{
  "normalize_top_k": true,
  "init_std_router": 0.0153,
  "lr_router": 0.000531,
  "vocab_size": 7509,
  "norm": "rmsnorm",
  "tie_embeddings": false,
  "lr": 0.00476,
  "batch_tokens": 262144,
  "train_tokens": 847100000,
  "steps": 3232
}
Below are experts of layer 8 (counted from 0) of a mixture-of-experts language model. Rows are named router (the router's row for the expert), gate (a neuron's input weights, with its number), up (a neuron's input weights, with its number), down (a neuron's output weights, with its number) and show model dimensions 64-127. Each number is 128 + 24 x the weight over its row's rms, rounded and kept within 0 to 255. Numbers have three digits each.
Before each expert's rows: a language model's description of what the expert responds to. This comes from a sample of Wikipedia text that the model never trained on.

# expert 2
Description: Prepositions after nouns/verbs. Prepositions like of, in, by, for, from, during, linking a preceding noun or verb to a following noun phrase, e.g. "King Louis XV of", "appeared in".
router:111121120136162152110111120107078100140121123165156138125121100164129088136092102126159145089094162131097183073101130140141147163144107103120097091112081143144124152157101109103128102118149147
gate0:098138095136158168105077103115071173115170118104159136142115160096164158121116119137132108105085125137117127176127097139113124111125128151116065125126119151115095125127138143111119095104138109
up0:110110113163135061153127123108118129150161139124085104141156088095156134154154118073114116120162180099128129118107136134133134153092171158133109106137145127149111130168168106136103093109126103
down0:153107108104159123155124127121110131149162140147138157131152100204136132125136151134131116125135147143171120107142117117114109176143151103110138167154140105144091107135144104127152152155083115
gate1:120122118134113149141119170126086157182096124137153161084092117198162123101127112119149133162092183151129126143120154124117149150145142092145101108159109122108133133101121115130087081137173137
up1:105115087137159154118143112107130126105121142133125064089100113137089149109109102119147104129107112110146106122129119108148128154130116113133108103122116079123103114113154123113170126124090141
down1:120088139113117106179123072160111096138123130172125110136068118140150141149143125124158122118136161129147128102113112161202099142094102065092162151119084111087085134137149139116114131127104103
gate2:138121088125151164146186104165144097154112123145099124137131153128154115145109172158135146124134114096139146128157108180131132134123160114120104095129125127144137151113149102129103128112150134
up2:138088138098114147166135125134150170133175111163063112126139140119104119146160162135117117106154141110148092116112110135143109137083126105135143111132100120122135114101147095095132131132171115
down2:126119143155129127134105134070126168095111146084120113111142113133112160168134086124150101121107116114114141125154129101151114117172133178123106131117137126142111087104104091149180156134106154
up3:128128128128128128128128128128128128128128128128128128128128128128128128128128128128128128128128128128128128128128128128128128128128128128128128128128128128128128128128128000128128128128128128
gate4:137075113129128156122100128119141080123129147144146104138148116139131088174159139123098097119137110141103127098166125117145118157161134116142119095115119126100127121145144085111146112138155130
up4:132152098149144093147113120116129118113140075153098095167162129125152118113102112104120129154131142187127135139125108108115113145126109166169109125092149124120153135124166128166150127107116124
down4:157153120135121141200121109136154158139107163158148115149095119117123128182121072135121132124132111135118122144140137130201096125134117112131143074114107136139112162133121137117136131140091092
gate5:154123113122111165102131145119125170135111133115145141097104122136146127116112114179139123116112178147138114119110131145115136139093114108110187111119128117123097128118114172128089104092170092
up5:132152113081132145131095101143130124132133058111111095142130090099110119132144150113111119089169110086153128104087099112140131082164136135137124130144128114121123131099140103134131153169108128
down5:127068105138127175136104162085139126107180134119146112107126136129166095099106120138135118103100118143106134103154109121076102119101107144128186154122184127091175117117092124108180108118104094
gate6:132144130147092101122139078114101135103110142149188116126140148147117161103135092110145122101137166157152130085072118090097111130135095105148106166132104144155122125146167115119109171098161135
up6:099108143134111118114119053111108129121062129153085143088097126115121121121137089143124100102167145162157146067136133111112127147157122161137133125145125144154135090140147122106153134130163144
down6:118123147120138145145112185129116132071097131101123120151089142098156134153137121092168092155086110099165117107126101130102106115139134134116111125092111146127093151142116146136126117148145138
gate7:107088144154132153154175147110096133143146128118137152098137128118121080117141095117105116087123106146143134086102136136138098122165110131160094148146114129140172168156096138142150160105115166
up7:149132135147135141125108090086122101125086115149136147107093141084177136128115127105169122118139146191117147083110143119147102108104127127142082072093138126132113105116099193118114166155133166
down7:097171148142119156187147149113173114163107124154144104121118100101145120104134132119163151109154103106066124138147115125100151150114162131111079153126119127116091128155130111095116105130147110
gate8:139129122133103138123119090139111123126131165191083141148130138162169120113088122145165102127077105168144128150119109095151159192116131087138109155063138109173113142131106139142155149128121133
up8:134139132168134106143128152101137075078157128112115112178141135128132166127116109131117082090152080140121092146118113124141143137132126102130130130183104099080124127154117154117119086076117114
down8:150170140156128152101136145109136148122086126177155144112110111114143123150174116117154143173154108110120125149185138133131087135094179168128130110122152149119078133092117151146125167149161123
gate9:114129145150092145127056103087143123141127085123125134155124091122148121130116132134087156140140107131132122102118153104134124139144131113102118153111125163125098164197136100132130111095159156
up9:117099112139125125154122098120135128124160113170134126132137176129136082115137092148092139101156136132118153161101100134154126104143148139099141100102140173099121141137148126122176134142115137
down9:117076135163109143126140113146080149132105107087139085135128073091124132161124158101132117127127099118162143121123110135128166130097101131111095117139061128154094092122114143125115110125169133
up10:128128128128128128128128128128128128128128128128128128128128128128128128128128128128128128128128128128128128128128128128128128128128128128128128128128128128128128128128128128128128128128128128
gate11:077130125118148117143117139129114146129100131138072173085097118122162154124102109165111121159117173137098121108139157132122108178135136142110117155128153116120125189118099132150139136147145136
up11:114119158136105143142102118132122086119158171144155110161130155116140149128119178140156125131137138121109084137154110145138106137198124189093167117105105101135128108108128156135085169146144125
down11:087146111090138128136084151118123143132112137109134122096146157117061161137131109128159099125102119113147172098167130097162131134126110104145103118140128123121064140128135120145126155136102081
gate12:114140125165162104119163126123093148116134187111148160136114096144140127082131133127128127118127165096110162092122105150139125128146144107119112138115136129158117122121121142171102129117116164
up12:113142157113160118115097138056146119079186135160135153159122121146099149090134126108145120091113133124120140122121082152149115137143092160108122130097109153108092131133089132111147117127069117
down12:146076140154145089107095088157122161118136113100098158154152144141138196146169137138094102148119126106111094160108116114077112139152099132137150141120108150132139117126181099148157156144110123
gate13:108113141117123119108143140121072114123149154160120129117128121098122132093130058133163122150139132105065149132161141153121107139171102101149109083111104164090143145143154159083168154124131137
up13:171107162124160127113142108169158145119115077098154163150115142120125150140093134160118100110103101146119126148107135102111136137149127126146120100130099169144101107112151104113115122064106129
down13:128137117158135106149135100155175098123158160129119154131140161072122154111105084138105123133132147125128105166107124142099085102157150123113089130148137157123113102102176127131161149178124108
gate14:128128128128128128128128255128128128128128128128128128128128128128128128128128128128128128128128128128128128128128128128128128128128128128128128128128128128128128128128128128128128128128128128
gate15:087112131134119123087081105124116095082121088091093135114114128120107133127127084106109135086151104127115102128110130143114138150127118139102095131104138124143117139099117107161089131103151120
up15:132098117081165141085105100108109134150123141083091170100140132175122107134139109141127079168154134106145140162102129119118136129101123093145146113133115107145129139129111108138072155106155074
down15:173128128134108125104106139118180090118144162184088114096133052135145107171142158130144130118105129163108106118129120119125105131114122163138102191123088137134140141123101146166075119189104114
up16:128128128128128128133128000255128128128128128128128128128043160128128128128128128128128128128128128128128128128128128128006128128128128128128128128128128128128128128128128128128128128128128128
gate17:158117077169168168103123119145135125070117143106101142139113117146142110143121162156132132095114129132119154088097113143089121147165147115111107150125137126124131159152167106130119100126119118
up17:083067095168153128141143140096174102080082144107138124119176194133129167140151128130156125132076142110103152125131110148118121095164121136128149161130139151145106139102121129177133129119136164
down17:154105126143099129077142116093156146129085142168128116132139157152107104076092145131147121079144121167115176127146161096143165112097079142115094148152159136146188152125147147159152142127123129
gate18:157073076133142136112148149110144151138137123105128134094129162156103076122104106105138154154072148165121112141108126114113096146152157134144120098118149154139113116139154095106130156167125134
up18:158110118147141167130088129114111120089100146112158162178117115117132141120095167135133121109095073107166136166135143134156130103125157113110146149114149131099126165113135112117107154123154106
down18:121149143137150116133125123157134130127134119160139092139121158142172143137141154157117140120117146117171114120123109145198171177154121131112079109149130102096127110156128144132146113157112099
gate19:128128128128128128128128128128128128128128128128128128128128128128128128128128128128128128255128128056128128128128128128128128128128128128128128128128128128128128128128128128128128128128128128
up20:128128128128128128128128128128128128128128128255128128128128128128128128128128128128128128128128128128128128128128128128128128128128128128128128128128128128128128128128128128128128209128128128
gate21:128128128128128128128128128128128128128128128128128128128128128128128128128128128128128128128128128128128128128128255128128128128128128128128128128128128128128128128128128128128128128128128128
gate22:108137149108120119139102146106111111076133113161137110119155123126151120183126161124158139087135204120103130072105120124139136143146127088094126104137128136166123096171099092061158096121126150
up22:140146135095151147135124096150096120114140126087131184095131122124148128112112117084114173091097117131195130129135123112136095090137160076128119127140097104117112133104123108127106132081157172
down22:139130160124102118104126120138137111097124078142121127149135114130080186134124138148156135137109116130123111128085113056105140076129111165092163154115176096137159103100147105091143142134146126
gate23:112108139170126151138143121131123133159152107131149128119120133145109086120102148156152120133109116093112142137137138099101096145151161138143086096118125139146112122150073094147096141156120098
up23:116111180134130139070111084103087143137131163106162121130102105142136138157174170169136101134129092179097099078169158158126143142129117144137144143129135126107109113147149149127145092121153110
down23:156179142151151149111155093123164125143109133100120132132132127152114114097087081121120140127181130115123135132110128119046137138121109165092143102130085141141111136151128113104170138110111120
gate24:132123110121124103144094113131127150128074126149125159101126111168169139173119152156162104067076147135147119139101086105081171146143109139131118098129115098156149127084147175084129152156104100
up24:126136097136136139137150151071102096123088137139117145110135115187150157139119109099145130133133107120137132156160143135107130160145116092129139134117093113180128123112115094087104121105117139
down24:128122130145116108155096153121154124134097113104118141070170153168103158119144140126077116151109097150133123153122103097150110138095119145151117137118141138122162113174169109172136149088162139
gate25:115154120142150137140127113104105108138123115183135120121125113152108050168108103164159149151141191152146108116100123112120143133141143143120107093138126109151098087125057118134094068116123101
up25:140166156124140117111129094144166138152112108119127135104161138144142147119128129140157110117095102127126137130143136129116117142127121179127145137103119140144130122145185150098145191100156154
down25:117120144111141128127122136108138144168130105172144114140138116126109137147197117129115120119132146121138133115132147149009135100127122129143130161135138113117155137099114120119148147132189143
gate26:123158092151128163101104154084134092145104111155160150093136083060123134090091130098129150116137140159103139126102097128122129111113136138130144099107128150124109173138133116102162151102140158
up26:126099125072116130177143128160095150131117128108136131102124125153126154123143137131122123106137125151117122109140112123136138116123163113149164135089130124173132105114160091100135131146119111
down26:162144163108181174107165120123123131123052124111161101122118138132133133126134113144143124133138124125131129129130182149125149219115170152140123126126061099133157141101138120112154140117119121
gate27:113154148145158129117081125089130143162142113170108201135131117148141099124141100091132155105141098173126109112081125123156114132132116090123121099150115134159087126154106112147166111144141107
up27:146104156119134107119088137165143143196152136122107122143112153129166137087133094146123154130163092160131097179142121125148073140135114122120161134123077146108172141126104165147120126154124087
down27:117166108137142117117118122134144125095122149138129117133163138158133110141158145113115082069079121102129157132118129088128155150133109134129106073156189119165111120133084127143146139108072167
gate28:116108133104129113111081136166126130142115112125141162104105080194118093128144106171110109121104142114127096132111111119117165131131144114145151165115116098136164144139104121145100149111181137
up28:163124107106168115133179149099137133149175104160121143112116101191128110127132113097122171114153104172133096128140141126140111117160119105114119140081188127133163156128158118160128119144174078
down28:129094114144142112147093147094101160149118125133115141136176175151129084105163132141185118115128143101134122133105096096109154106150117132074150093163122122147101110165159130135177127106147155
gate29:117107120154085117112130121094123111116100109094118104121117127116112109143125142110106085121111135105127123153097154122096186178143150105074144122126110101153129131121137139091136065117095127
up29:134105114126127106121095149145117121148083112132120142132133134143139157101107123137124114175108134130166103134165109150122149127149085140131151125121134178134122131116197092146124131173086161
down29:131152121147130090152093127107110153092084150120124124163098088146118130171096149075133172165141177110115142149128120103165178155115137113138117118168118114098124112141129156134116118090129076
gate30:127155151109134152115107112137130093127124107126114160104119122119161136145144158140132115096086108099107132119116110122103116147109142168091114108110112113113086135103049171138122078101143143
up30:140154173105110110118102105111122118123133140108155149118148186116140148159141164089111156140086108095100127096169114161132138178138138139074155165146100089084114121102152133146109145121114130
down30:160112141115119127156102154112158122109163165127161127115070111110187070100146150144121141128157109139120145141082126123116175131159136145088118118144068094150077113157131171138070118164137124
gate31:101120164144161145127134101066115136138111130126119108102091128124125131122136128155144126066128168148142111121134110126107120148131141131110117121116121130129090121088120088101150116129128133
up31:124152087142168127126188165142115118147126127109119151132134153207156104150171132061066121137147123133155094127136169129098116120095133134103097124170107105154145088137125099142151148127088155
down31:148144110126113140160129154086116086157159130144153098121092115110085116117100130134078142153123111146061151110143124188121124167088138129125113130131071131091110118138122168135120100121158151
up32:128128128128128128128128128128128128128128128128128128128128128128070128128128128128128128128128128128128128128128128128128128128128128128128128128128128128128128128128128128128128128142128128
gate33:133059110142104141115144120114108132130111136095119137135134128157073100162156099113120154126083115091125134134158145127115128155119162134184080090136152132140153131112152137126119099119124106
up33:124142100116136150120121182130178149119121136118126125127149094083137083099113136139096131121161146141133096114083125110152080136161101181138144139130121119104154147139111143123129124111121107
down33:151139146119156117112130078142131103123092147130114121111154126123148177146176087126148141137143100143109114156144122103101142144141112127134115182167149107092196072134120113134157156133134132
gate34:134123127089162137129096138115059112154134110133127098103102122136156133134152130132126106108111165154191131108072133069086170139144214069123114095133114102127125186152144100150125107136129122
up34:161152171143158115163147128138109125144119119114113155138156094111103133104096127114128166134108127110139124184141119161152146140141130147114173104129154151123130093121093144148148129101160093
down34:129095099160130148144113154087104125159116101062155146139072119153141107141095144126130182147100147143127120138157116134042140143113128124114142156135142126124155142150124104116079131100126125
gate35:109154144139105120134119140111091158171140195132091107130095148102111113156125092123133129138126132150142149134121117115122062149124133096123094132118098144170106061157102118093103111131144141
up35:090119191144103110129096155103174138103131079152175120131130123119154113133141145131123115159151118124116122155150136150134150122113138144146132132133126119114138151109094131133142099130134110
down35:133118100075144129176102101107107120194113087144115127123138109211109138139161159107150123113121133113172119137151156108102122106115158091136161101137075117162118134131122109117087093136145128
gate36:117107134113131139090160156133076152163120154152093123108105158085144102109114165126157129105081095157114137116101156133107098126137132116085116142124096130117121163105137140111166097174192134
up36:112087157140159127143135115092102145108096130137132124092146112148123143140148116095118136087129153142113158156130128163117113172150144148123141121108158160144087094154108157108118138121117113
down36:088158085143078112068147098101115149136130146128102082140178114135147126119134147140090104131158121133140084147139123146136097071140098141124108118143184116172148153144143141169123139100117105
gate37:146139123117157124157111118110095100122122116164126112140158131153075104145129124169154135117078166141131142139130105114124158144164198119157120088153115128154200091134146100126130120138140151
up37:137098122136109152161162156149119143187135135113140106147153119147161142103108096125124166160179099119167098183183142129144096096103134088133151166101157154106124127143099127137115147123127145
down37:156133128162099100106140167128135148123102137133124101092133128147190105150150141123073110103133128153158082191108119132094093139160093148161115111169137161115074133149150183145141130144116136
gate38:164140122089133130127149067150117111137142153126147144101124156108144099148100092121112129117084110168113121122108155124100136170120149145107135136162075131155130099140113117137136109121103139
up38:109153189075129117138125100105113128118095173129120128139120140116127143095156170149131093127148140135168142141139111111152179098112117101183124158129161117090146116141160086072136119111180111
down38:110129141165117134136104097128125125102139123117129170110112139099140123131128149128144120086078154152142108110068115092096143122142106150121119187124137110134125077122123152130132145080172160
gate39:131101082091128140114127145126099114150179130152138100161131142114103125122101138125107168099138151112144130102152077125110123094102139154182132113094089105128102146141128132096098122141165114
up39:153136136107142147123084148119122159079127116115104141145149122106102127163092166118113141146137127160107138130115124123136107161156123116076112140128083119177139131139141108101113108095122134
down39:110130105122137097138149158086122138101138153128143149126139135161121094154164136088143099107120139119147166138166128158181130121115075119133103059109156149126132147163084142145112123107142127
gate40:111107120124153124179168159128100143129090109135112128090127129153119129146133147171178118127103105140096132118159109092111164116106144072168104167149121143127154169135135097132112098139138127
up40:138145119125169111136175128142092130147167123137105122096117109125109147165111122143088158157157139125165137102144122135121153106101155172135103121163090098117131134164101120122145139135158138
down40:160178135140123087112144140092079146126160119101127089094160127160107112103107139113130105119137120133118128108095146077192107128143152127166115085117100119166118128112118130118095111133132103
gate41:113115178125151145141095144111107143110133079155136135141099160136141100165141180156142143167112149157138138148123066158101108149131133135095108105139124115136110129148081131101112082144114153
up41:123104097106148091134123087164127162147133142166123167118125132133143101102105126145134177165111109126141139094137090095112146101142143125121132162187127067117110105168107115166125124124055121
down41:114145161149130129140108116123124088139084097117157151136128132147130161136130092092148105105118118116096120160162126132112160149118138147144140074111180123120182148157127129136113173129145133
gate42:118073154156133151130107130115120145081130124118098152145133108110135157129146072157136157064148101113108169111105130132152134141159123116135104083125151110090139156134097136113168098121079141
up42:081143107124144129104081130106102169125149126089150125114146105134128147145136121150134119103117120121115104081096101140128158157089085130112135116087084109141158193088102126130117111131150134
down42:162169103118136104131108168133126115165134124118118117111145105133150103103138124095090088113124120104134103123132129110164098134126125141134148087130190141117094076102127147145144079108063099
gate43:136157091075136141133125120103102087089104133110108157104096130151155101160100122124131152101172146132079137109116142138130110130082122079088114100131097090132104156118137133101113107143132142
up43:123119150117149152131135160164125109138104126154142149102168123164126098119132135176126134112147122104115129141101115081201101136148107088124166121146096132150122137118127139129163092138118112
down43:155155117163115125142133107112123135093111117147086153127164122113146128111105122113142153115080127129113135138129122146186133154130117162139133097088034094130092135110101148150089125155130144
gate44:078140126125083133082080116085097106107115160170130137119127129115172126173138079096128129092123115121088133120124141130139158158148132144109125144127098068134155148114090114104165136146147150
up44:156107113136157106113086140134089108146166109134142116158124098158100115115142143147130116108137115135152170095104130148089173102160125172163101070101129129106145145111113138152174138140144116
down44:096118109119091129108128128150096112117085125063108140161158100097112109144140132147150104088130101132159124163147105138080141124133124141163123130141186135153102076103104116134133136123128113
gate45:117124125161138161107127114134101125120094148153155126132150146164097141129125139117106138112160131073150150156095141170128094156116081105140123089144125109078127152108114097103124115089112151
up45:155144135136152127175117117144113081119118123099086138137093111129144130119125113103174114141102158106155099143110147187118116130153078111102132069123119155148090121114104143117155112089127147
down45:158167131114154153145135121139125094164118120126158102154162126135147130147119084095126117115119120114116149090112148129189152175125144096086143116107143134141139114118124110135155105121131099
gate46:115115122116137163122106132145135138170122146141146097130113137175098151059114144113121127145153143132099163113114163097109112136128120120128141187130128179125145151165178130117126193148125152
up46:163156129122147125088122110121110118109153158110129149155103141095136150165146139119094203110094104147124176140130142125106122154155132150123079118164113148103120118129109129136122171155105114
down46:104114134096121128154139156142150158131137128160136130117133069154134079126152156108146162101102097143135123119113160106139141098109118107122190145125103136113096131130126136143083117132180138
gate47:114145128122165136112164119123097137134147105169161139127128164150097111149119115128168143144083129145135157102133152148099138141129149150125098149117124161116121118115116128157132128151121148
up47:094165098100174135122164179122115138120093093132127164097153130137109134113117099092157131119127163125123143120111155082118167167069158103110113112150141135159072120099137101121166130130161133
down47:109194127125164130182143166100144132137152098143106119119113143153107093162145129111168167070149127118114129118136162115147138125115121125151121165115092101110103145130129122155127121152135135
gate48:128128128128000128128128128128128128128128128128128128128128128128128128128128128128128128128128128128128128128128128128128128128128128128128128128128128128128128128128128128128128128128128128
gate49:155093132101125148113069137137097147082148109139107172129127113134148104121083111150112120111120086067128152109146116148118144144165124112129131124063116124124113154108116162109093105113181109
up49:124105120166105110159120125137114163128116124123152151105162130137143125105137152155104115121136126113150122177139185122160134117095110104135175141120125125090133084165095105129119127126124149
down49:122103123140091155139159103156147119134177057118147135116104138112120124081131130145128117103158168138109115139138115141208107154121131126113151129135177135114134135149134079131093126133155107
gate50:121128130111110123123119142152116105113139146184150120134141106139180157165082164157122115115123164137111140119154145122090108168142134056134071135113066151138096131183104117170098095133122131
up50:117135126163139120098102153086154084126127119138126145119145144160099097118143092131119130146116112125121131103127125126129130109132135156129125109118115163174119180145102143114119150139139125
down50:120118133170128161090102154121099123100155152111142108116159120146131128091151084122145145103099133115128126091132105127074113119134127139158167169119177186098179112120157089135158156147158133
gate51:124121148146108131137121163136110109173107141144138128141136129121109087141159099102156140077079100141119131119104169089129097167107123128139111138156144121158186168130061127119119138151092073
up51:103152101143109146130118115147146100134128115089173132121096112126093123150114083165109141144154147080092110105107166121133153155118124144155120160106111121151187106117188080167169131100177100
down51:126114144149090139135163099096174117179114100146095120087134142105115150129144142088083100103130119079133194117107108122119118138142113110152109131085116155140118161116099116163130163112136124
gate52:105111128096116142118149143139067114176145136160134121138100133140161142153116160142149138119070157139118151127142122136093126143145130138122084089128127162100105112180133108089151129116110106
up52:134105126124091124109124129108120124096142065132166121186084101100114128135151176145137183144118171145114115133170118155114095125110110131090135123128112114160148122126126135110106087148106117
down52:123146117117130175118114118180169145175143159168123132125095118156138121144158067136148131130073076141170099144117129120129085110185141097139097169080148146141159117099096134121109130114095162
gate53:152134106086158125149109135150115131114132143116101109109115124139148079112157131126145134100161159114145141128080103125104107115129088103159088113171106137186112160134134108102091117093105127
up53:144170158147106059106118137142120110124104094119117124115124137121134151104118100103094089136142160148150148112124103115123160130100120120121108111123082060150109130116157186117147140109181119
down53:110100105150130148115149106139146145122125132159108127127128139118163165120136147144168121146145086141154069188136109117119096127144144074124130113100103113117075113118115104095145095129105116
gate54:141144156140112159099112142111163106161110124136119126078142125168135108093111128093115144149155126135140125138123103156111153168163120136122067139130106100131132104158082111147125122120088115
up54:106106151086127102137150138098150112134084155116133133173067127106136111139135086105161142162117164097129152138152140111121090121116148107158142154105139143149100106187115121134094113137107155
down54:149168120110156137082109167149124113120155128160173128184159106137115105131082133149145151103137101163063084121136142128111123157099146154098148080127131132115118099080134128110131093102154117
gate55:122131095092138139141131136136051150117160126142155123127126171130146112156104135126147108126114110108136137116149117163133125056137128083129120122148118111136131078149117115144141091147080149
up55:113124110144167173137121132147110140138158163172106126118174141097123112135157146131147151103097102098177148105112140139099113098141158110132051132089117132129093120128135115147138082121116143
down55:114121126114150143151133108144146093159075157141136149099142161175129112133136093117101133177135160159101133097163109142161170173113132112131136131168103149133127131141111113158059119125154108
gate56:114127086119136134120156133125076109133116122133096092106135155113108109171099139114147137130143126116081150120106111110123109136156147092131151125089092194097105178091080131135161147136168151
up56:130118141155124165103123163117161154149139118160117088144115126174128067139176132148159062107101138127140150103135133104157114135088103164116130111113173133182126127149121113142178141154113141
down56:111102118114112129150081082117149142143157101118122112113143129128158164135150095136140152134132128142140083175109132120101138129121138106117146137111138090109140094099152117079062117088146080
gate57:119148092128135122114073144174148103152075127144109130164112108128157124150121191171162147116084134138106051112106119132134109115122121114139119118100139125180128113133160141148148155129159112
up57:196115115080107089179125103124116098155117138165098144128113121126099109109107138099161153150145151103123122117183125118141144118148150119099110112143162171136150139089145123104136108143110144
down57:104122168125131117150126143137120101087098169127113127123113119134144140133135107095146134081124120149123185122078098107146100176123092116106106118116141132119131161123076157156138096119133108
gate58:108114129114136091139111075076132161093119095125140128109140141113111097134151121177139146123133170122140134077127128106110154132125132160145088111119087074110103130132104137076126118119147158
up58:146157097162103145094142131129140106121142115097104122124130149124139126112127128089144077166086078142108085120106151167138159133160150116162142121120132088151123097100144121119130104141128109
down58:151127102131107136162141124119097132164161095124129128095115153071148112105111155132110142120154123161125120184142147158128097109145149140137086148100167159116106085125113165172128093148135165
gate59:192120111146138161142086128136145129129117146164153121112145130155105143127116133125161130120105108138159115104144132086126153126151137111180118136138108162161207089082132104127133095146112136
up59:106137133105138120126114088141136123124122147088106131134110146145112151182138155064134143141128104127136131114139176132116110124122103107117129205165120146154112103161149148096139177123115152
down59:120090109141142129116116098164133156133102095120134131139130124157148127132171114084095147082128107138139092159145065126181177150159145143142103101165155132141130111114128073119173142134114135
gate60:125123137156108161103109162129112145122114083147176118136120131111138111157111135152127157143131119072109140116142106128114157158134078112120125116146134074112119134134082168106131115155106156
up60:091093162126131090130133174109152109158099167196109119081141150157145124105139128095123117136110111138147149150170143126125126149159092120121105119161126132092125113125097123108099091187129107
down60:116118127122163110086127126119129106137114082100143117057140138103137136134161164128122119124122100113148146120115121136051119203161144153148113145142129135125148164121114136127181123127122125
gate61:089130121125146114126131133118109118077113170137107158129092112138134116181122136142112135094120115104118148146094120104116138161115112096110138137182084083126115159108112167126110150152092105
up61:142126119158145124149120133124154144138149108062166077113125160109129118081186132119160094169151199096153147110157145119116142107113132122119150092132137147120162130134117157153150109081152120
down61:158129153120127121147139142126151158132134136123143173113116115103089155137127131135148155186141128117144131179167104127053130092125150127138105144119124124119122171158188158077091159114120143
gate62:125112162096121121122121110107089135119093092147144132090128116122064093126141119110192166120118145117119140109109103096115106104143139119087093132130119123140164104108137119086136132166133123
up62:152139128137126157159146135160129125131123091072105161164131142123134143093132124085068122134171085160107112142157143107139155153135095061160129125135125120111049128174144120149143094108133144
down62:122110122125137121135116136157161175116143123094126178104100145151104140144127116127149107139125146086116137094138067045124130120146107127139148115113202089111149155148135152110072149155130093
gate63:117122135160144125124114116146123113138135104150120135096132156125110134077125098114130086029131152149122137121116108146089190144129125134135115108132115099133085126134094088093118151150128169
up63:132113166114124131089103098131142135152145100115143135107126186106109110075107119132110087136126156128108103139131125153107117142128091101121151134126121161140137121149118121144120120140094131
down63:096137122133191141182144129122123087126129118111191124078147144121134175144108127160158147134155120159138139093130121122086133108145154142141134146092089115163132102132097148121126130138114161